{"d_expert": 96, "hidden_act": "swiglu", "router_score": "sigmoid", "normalize_top_k": true, "init_std_router": 0.017, "lr_router": 0.00113, "vocab_size": 1279, "norm": "rmsnorm", "optimizer": "soap_variant", "beta2": 0.95, "max_grad_norm": 2.0, "max_seq_len": 2048, "train_tokens": 263700000, "dataset": "wikipedia_en"}
Below are experts of layer 6 (counted from 0) of a mixture-of-experts language model. Rows are named router (the router's row for the expert), gate (a neuron's input weights, with its number), up (a neuron's input weights, with its number), down (a neuron's output weights, with its number) and show model dimensions 0-159. Each number is 128 + 24 x the weight over its row's rms, rounded and kept within 0 to 255. Numbers have three digits each.
Before each expert's rows: "comes before" lists some tokens at least twice as common just after its tokens as in all text; "mostly gets" lists some tokens that are sent to it at least half of the time. This comes from a sample of Wikipedia text that the model never trained on. Tokens count by the router's weight.

# expert 4
comes before: "-", ":", "|", "=", " States", "S"
mostly gets: ")\n", "\n", ".\n", " co", "===", " National"
router:148114138064094116172115164137126151065126129143101126170163137134158101149111119118098129137130166106132083137132144163146128092064132153120120128134158135165117110164107149118122116123105099132129120084112114110107166100111088145125117076121115059150089107107105139140109156122112148146111143112160131163122165098122116126115088130119167119132120107105127120149131089146137101123127136118103126131134122127138133142117096130145125135162095142153145081119138075114193100152108136
gate0:121121128126087107123146095119131127084141102100108111064107128114152101115105108107115144103131135144123168126119144148166150097141125159119147134124100105151137082122101155150123159165132200126118106133125133102143164131072134104065131088133150120169134146107111163116182129098159152137158142148132138129125129141133144110125132135146175109142169131080148092141141094148091124134148147156095123134154161118139117161134107125169195093114119135139137124093125126102153130117159131
up0:133146108108071086116167116132125085134157089126142096109116147111151104151131121097125109161139144109157136096103148100111156142112127083122094095162097125089160124092094164148148153132152102121159115153138146148135134140131128093146143136103176137149116153119107076123146163120161118113153137133109166070130147144115128145137104166118137118139164097132111092147136098140168115088140162168137132172129118143112168144087090132162126110105130105145147124121148149088114088134136145
down0:137167138167108117165142140141174098111171141102133114119137160107122129145135138067139097145134139129112115135157083119138171131121136100163138118123172142099139130126102122105142125104146152133180130102175128098107133154135150135118155102107158097140143156152141179120131116117118081120121133106146105107115165121140097123115132101115140152123181160132189085170175168160145131118118132138120101113110145135119128146093091172129109090088170143155136119106133130143080101130140133
gate1:117131142101099108135172106072156131097095117087085128123166136114145105069104139146124109131127128141146077137135109146118169103082103133140122137116159101114119113115083157137106087160105076102113107155114107162124081112151127111114161118148089084172117135112119159164080140131139133148103154112137145126146131108130121127119148158161148119116136120111114100124142125094177101120135153109115107098153107111110122127107140120113083154154133129115164105126178138116154077154119133
up1:107139115163148156118159144130128150145102100127164136108125133141089155142130149122119123143138125169121183140123139147101133127134153117114131158125120152106141126092097140139155127125168119151097153103159140181154184126092095157142114162114159093118155145124165114155166099130100125176120092151131121140130083186129155110104137101099120109103169136099125128113150131138110128170119111125145155115120122104161167071140117118132123148099128146127068141181101132158118141181150103
down1:145126131157146163141142148107151143135039174081124097130150114122148112150132133115147098117090076105127123128109137109143064163144131152146091109102112110093137131165130116155144153147125129130136142132117102121145133112086150100134120124148135152118113111160104120113101152142150164124124114087158098124193120162076161127134114148123135145124129145127165138093125144137145074118141142133137089145111116124101111119084167111121124129170100104145139133063147152139122136163127105
gate2:090173146120118062167076123135104116162172092128100108118073109124153124083160118135156148117101144153116116119154130138121111128190126142145127109170139111128119120163137161132106149127114100154154138135179146115110107133094091111138104123105117141128082122128158092101144166131144110096117110148164128141120114125122167168199107127096164145158154105121109145133105144139119153123129107139099115114130138118132152088155131137118145129136114121139124162086107170134147164151135150
up2:115122117185125157113131117160104146107127101101135160156152125129158141154137116159147085144159090104113110147146125122169120094101149086133118113174176149141140101105163125117087087118124171122136137159118149118146143147106188114160173150155118124109087134152122127120138148168116139170155133089123152135117100113110124147098104153124125140109113117136144153113116101163161085109128130130070125122097124106137139149143143074123079105129114148159101128140135127161103137177111100
down2:147127144110150120113140149116147162117131145136091103145156131151127076099121158134092136152127146149120109119091144118169149146147154141152194124130132114111164136138126159098142154203165157075126153114160129100097104101120159118120132137153113121122105088143133101159142106104134127165065106121103145100132106117120145115162187141169134124132129124138124168171141141123089119134090148135127108133170155123149159082104156137166163127145135119096137121117159139139151111165137126
gate3:141132117102088140139154126108062147159141141153134161144131149102130100110145115132089157147123150115081139146103139121099147179101151134135146100161115125084088085073148154139115133126103099137198149099121100107147138103129106098119152104151101137137138143176154152152131144095172101149115078114102096121103190106126123161123108136125115146128103105083119134144150131126159102139147149119116112120138161134134129129130142145107099142147156140136164142150094096106130164143115103
up3:119080094111110151105122103115135119141089103104124143153126077110123105100129171108161115107172142129117127102097139139091093183089124119082124089101088107164140156122084119130116138129134125124130109149131149139111116122103118150153143150146126099088097122146124153155182128153139086118143073104110128090160139142128098088101131136143133081112154103160127143133108165132162151132126096150079112133141147095133085103106118108144149112161141144145136119150108121140133165118093168
down3:100158174153153111131101103142107107108152148115120161136125146125137134156166151161132129119143123117149124107178114138135103144095122147131097121130167136121147155152091157138135134133126109132126156139099098134066116109114131187121127105153138181168105194180104136129137146102103129121148125086116086077139172139113165115156139141148110124105105133086136142104111138115163103163115108145158067083123135117138110116130132117110134133109139152145173117157120107077139109131122149
gate4:123124142123132116153123152153104144162085133098146117110159151162125184102154124141129093132102150105136100141144127107104148109133183149127136135157094130102096158142155127164124122134078121139116150132111110091129140123161123144113134173118138156130131143080104143185094112151152173136145116111135124138162114128140131148105163161143143169119181152131098102124138078151160103131121176150136121109126131130172134133102156143086117122152074161151102113151183127146138171129124161
up4:118131078128139135123141139144150124103131100116138113136114128147129150109156110125110131122131117140191100115121167163113148176098127142151140126115097154132155104097106131140122101135134059128137130147142133159139147118097155147152131073106141124125129120120177083087119154170140104130064127139118114082097120090145091116103092082089140131128103100157165085108127115119126142165120125096117083107123103142114172117124132122111140105131112087146176150151113155142139135088099094
down4:096107094110133110116115182114123145140156101144136129111091127087139086125123148144124094131154168133124104118147125112162165099133178135102174094108119111141154096140123151095149185075125137155128127138104092120118120149158157111123151179149115152116163117099142120151135118135138109113097049144132174100118111158119079146108121144089188096132098119108160134105141146173151152126140111140125114135125104100126114150133141132116131103108122181107116121137127152149127142130121108
gate5:118092148133169078087153118105132135133157151139159145134150108076136105101120117148119127124120128126169148110135125064094175126138136155099103127103140141113147087080149115139128161125073153097148132132113091133070165123130135136128107133175096123103130128139124131114097179120100170111111134103154138104125124125133156084172096136129125104122150158100122094156126131147110161120125117137087120138164140147156127136165103092063155127139134136142139104103111111149166134117142144
up5:102142159118110116132105132132123168091117131112108185142164161101136099101103158131114121113049178128157134158163114131113126135167131131158175146171107120129150138087129125131152134101106160108110127108168080142122142140155124142130119078131187113096092140100137145149113131152115132127132127137171102107092114121125136165143095102101108086122130105103159119161117088142146160111131111114119105114169109142120115140116149129123127117118147179100155109156115105088129147133140168
down5:131096146123158101117108115123148115160156127124150110135107115131165131117125137137112133097097116143170104081133131119119148152112114112112085119110100074154120108169116167119105153112152114128118110139103085114023125167126117104117143134104122088116159104098158136111148160106166166143105115125119143116138121137136166116095107122120182126154131119138103096133144167116099145100138107179173123140138076157132137116117121124106089121150157107137128119126150150105105095106174129
gate6:139118151120107114152090134101126162113138151146129122164099082125085152132142118134121151139159111133158151151115150129100098088117111137127173130126154098112135130139120133120140137162102086145133147098096111144097151103124134110110119063172154147159117131173143157113099118144123167111121087154104147102141182121092115145118120123134186125114158104115123129116134126130115103101111154115130153128135098141148180139120100158152079134169110148142156101156074080154145114085160138
up6:119080153116136142135136102130125095137189141100160111107133117128117137102118142107114109083120148096092078125123116149121176089105094131099102131114118122140151157106156116106089123120113137100131081123120178138112106100139111144123107163085179133102120192142107161113101112132179164157119120139105128154116095135168143128149088136128149138118091079141156124126077156145135113112121129081148136144120167147108151101165120127076125130103140118115142135128130151127146120162123116
down6:152129141095142101142177126130134106094156153144190122121109096125151171122102066100145147147124146131146148157144105085120109089168139109168129105140129149126116130144122102164107132118097136113132134146080155105108077113119110141104124113093107106157132156095098122135141161118133089133129102105119149137139151139145088116056097128136128100107106146079118140138098134175100116115128148132135100144161130135123071109162129166111160114144171126147105142121122102148133097115124100
gate7:162145126088113163153076124107113154126129129114163118103172133139125135142157120111162088140126122151161170095171105154120138131127115143121115127130133115082158151090127169163155132144099104108129128129147120158133086153150136120144151153110094057145118147133118157144119101129119104115118147120123122117117107084100105173083160119105118148144103117147112162139120095103118086123117175112138152136116125165097151146129115150153112143135132155067076114122126173100130165120170129
up7:116140169126138112113121123105089164137111117122111155095128142132175172131133129042132164113133131151143095157128123103125126095139123141114169154183132124100121098136132127117122106138138123072149149139093160106132138125115112156098133164145164101123155120134149103123088135088112119165131118150101166139161145113115102120169085179128097163135147073140130096105133146118092077112143128146136160125093137170102146107109158161102165160100143131145114125121139139120110124124119120
down7:120153109159081149165147129150095132092121140133114156138134127123097110082141111157085130125097139109135103129133051155161134171107135084101145169113096152122189169163130107137137106143092153137134118151086133135085121101140132126142092125131133126122123133113163157131156120138120126130094131117134132096117147152125130101089109098088103101158133064128082149129112117136145147115147067120110120154175122112155110134157117130105126139117121092150148094141115122126141096117170122
gate8:140138102164173118125121125114121164128123125120131129158126123087144130139126120157141130139115114137115150137144122107140164114142114131155104143138161134121144163111138119123104142145124167128164110111135159117108122144163142145167151112096127094137168129145144128159098149175123139119124151135120153114052181149079090116090169148162116134174097151136131116091136097131103110192168126140082118100124143107130136118130105184111142137168158131174140089162135168137129112168129083
up8:138136093136129180151119128094161125125103123148182117156077150102141071132089114097143151138098115147136183101126150135137125176129122119138119129150130160133091103141133115141149172123139115156106123096117164121150099135104158140139159076146143119121104125147151134148083127070103123131122127130113152099112099149097131116145130103138146127132100135137113098124152125081126141157129136099106094162122149084204125128156157127092108101111146139123135121138126133161134170141161080
down8:153123151112121134054125108125153149143157111097143148120111125108087135171157133087115139115113155135157121160087110152122096087146139101135149135103134118122096138146142105136155096120127094096096133130145100156131121135119153096134150161145093163151165116100111135093116163123119130139109112129135124140139130109126157126059160107154102135083089133093130112142066118132139136160102103146135147115140160161136097131102108116131178133131152138095135097158102153118127072160083099
gate9:161106100101133130141116146145114115115110109142097116158101130119090122129131116107145090160134131120152133110146134146119112153120159118080165123137108145112109110092114133112183103119140108152177123156163147139152142154106127099101161166101182143100164151103140132182120075159127130161112124147140106074099113141127111111142149139141134122125130152117161097106143089190096125088094056153136128112095128137118159096165145135141131144145111135167130142160142104103143116130125160
up9:121149087117134163112122133124164128157176112139153132101154168134120171111106168142103105123121113154159130126102151152122103098143106131125125118146105109114158151173138131098143087135144144128180094117100105128131093115114180114143107154143151108107083118146110136153158090161118110195147150079108120109109140133124116110142134138142152134072140111121130143108111130173124137113111110125151124116167121141143113138140192199139107187124101149124137119127134123085109114098127149
down9:112122107126133108116143118114099119160124114137073120139162128101157080117109136109131138185155123138163091098114152098117136117146144118133151106145146139093108194135144116128176107117134155107174132152138159154122156138158157129118140137134109106093126078140119127151115130124136131117118077093149109085155099103135116081120150148132089101143151120131127124108112116106123142141201096073143104078123093161100122127114080120091144124120115164095097118111127129147131114163110134
gate10:128121110153106163160162155112123124136158122114065109121132126111095082144102153101154127103096098155124140117100132173140135128136094101117142129134145165151152184102132102123145120132167165141156112139154090125117110095127149128112140057123093141147136152091135113111085142118141122122151124116142131100103123123149089091116116136063144156140102103140135126120113094110115155134127120142104178121154122110153132150104196129153140169159080122136117090110136145142130119126112081
up10:121167167117137114124126121107121136119160135156120135155143125123175128087110086148121076142108134112140113166170161090110102140103180087129122117159088117195140166169127141138116178163097124085130136105118110111115117120164102161125156126111115120162145186150123116110105122142093128127126126124119117140091137120143120147074093109156162101155129124115112095139144112088103122142132120079142121131147127130126108146117100130184141103159128150132115169155127086125122107111100111
down10:119154159151131125099125081143151150123154095124133140128061129128122122116127131101157106124101137095142136090095116134138126114105145128078120111081134163098143113079127109084109128160107154145135152127129108157173109148137098128137136108146127176170099127149130133113104163152101116132099142142128125100175128126136126130119122127130116133106114131136107078164118196095116140094145149108152129134100153057121093178149134131108141164129142108135101097130138080136117075129154103
gate11:143135139092126167128141148125081134125155161121132161136139130113118105130102129124165085136118112144163110150115136136133175094089112121139128063162137119110089112145146123081116111131098152093117124111124106122140122076106085152145114126155146116108082163131143132089131138165109111139117121132120153131081152092134161174129094139108140140120086152100142131111105128097141073137154124125103170150129192128157099123108115135127145093176169122114088124123125106121144163121081132
up11:180129121128120147080142123119120116190162148149159098136124149102132102154102159149126189129117081150146169140104149121149155168132116143116115162120126139116082149126104158093178164104128109102058134122101151126108110115099101101130122110125108117110147087119110101143081109112117104095144129155158124138128108150141163096146097132142155118144135156135144125139146104103114096153120131147112125156132180116179123123144143112126121140155138153131117145110130120177129072112148098
down11:183134143139130122135095101125161125114099108112138137130160118121108124114156113127105110116149086122139154127146145147136140140138120103139130120136143124181110122054129089104114153137068138115131147156170121140100138116184134125138148088131139119118127075106113121149135158119108075113154082077134068152087119140143131145150149100118126165152133142084145107109130121173130121111094120086125107108136137144130159170115115137145160134070118106120132118071143153116142116122092152
gate12:117150150117130126119169165120134162124072152154141116171126112099136203192094110145148128135097164170195133124137113141103106148118107103133122145137099126120120100137122131121127115118110128099111118139103169098097111160098108115134108151137159118137111109122110171141128080117145132122092111147170114114162126153153125132114129103151100179099125162082108128146127141126163115075099111116124146119132120136104135145111136133149133106164097153103123135118122188135164117140114081
up12:098134102167155138131103149151101143108184151123095111112129116121123180113148123152065119142099132097120161141101118113142136149150123114125132127095081138123117116187103138110141075131141152112169135133131152152147103127148164109126126131119103097120179124159085125179119118130160139167113127121132126173092138105163147124081134072145116130150179089163143132131156128095132115122122126143131150141138118127087153157130117108146111089127096116132119139182107101161128152153105116
down12:107132143116156114097148139120160090103099106106117111105143146130131156124147109107143143133118090124174154101097137125121118148143156095147108066159179118156111128147122130175132146150132133099089141147153097178138154091171128122182130157182143154136111152127121131123131103128158144117173141139151102114139131100096095172131145191150142119125111188131098140133105109142108141109081142130155120107131115153119118141112159134119145118121118153087114112116122152095115075138170137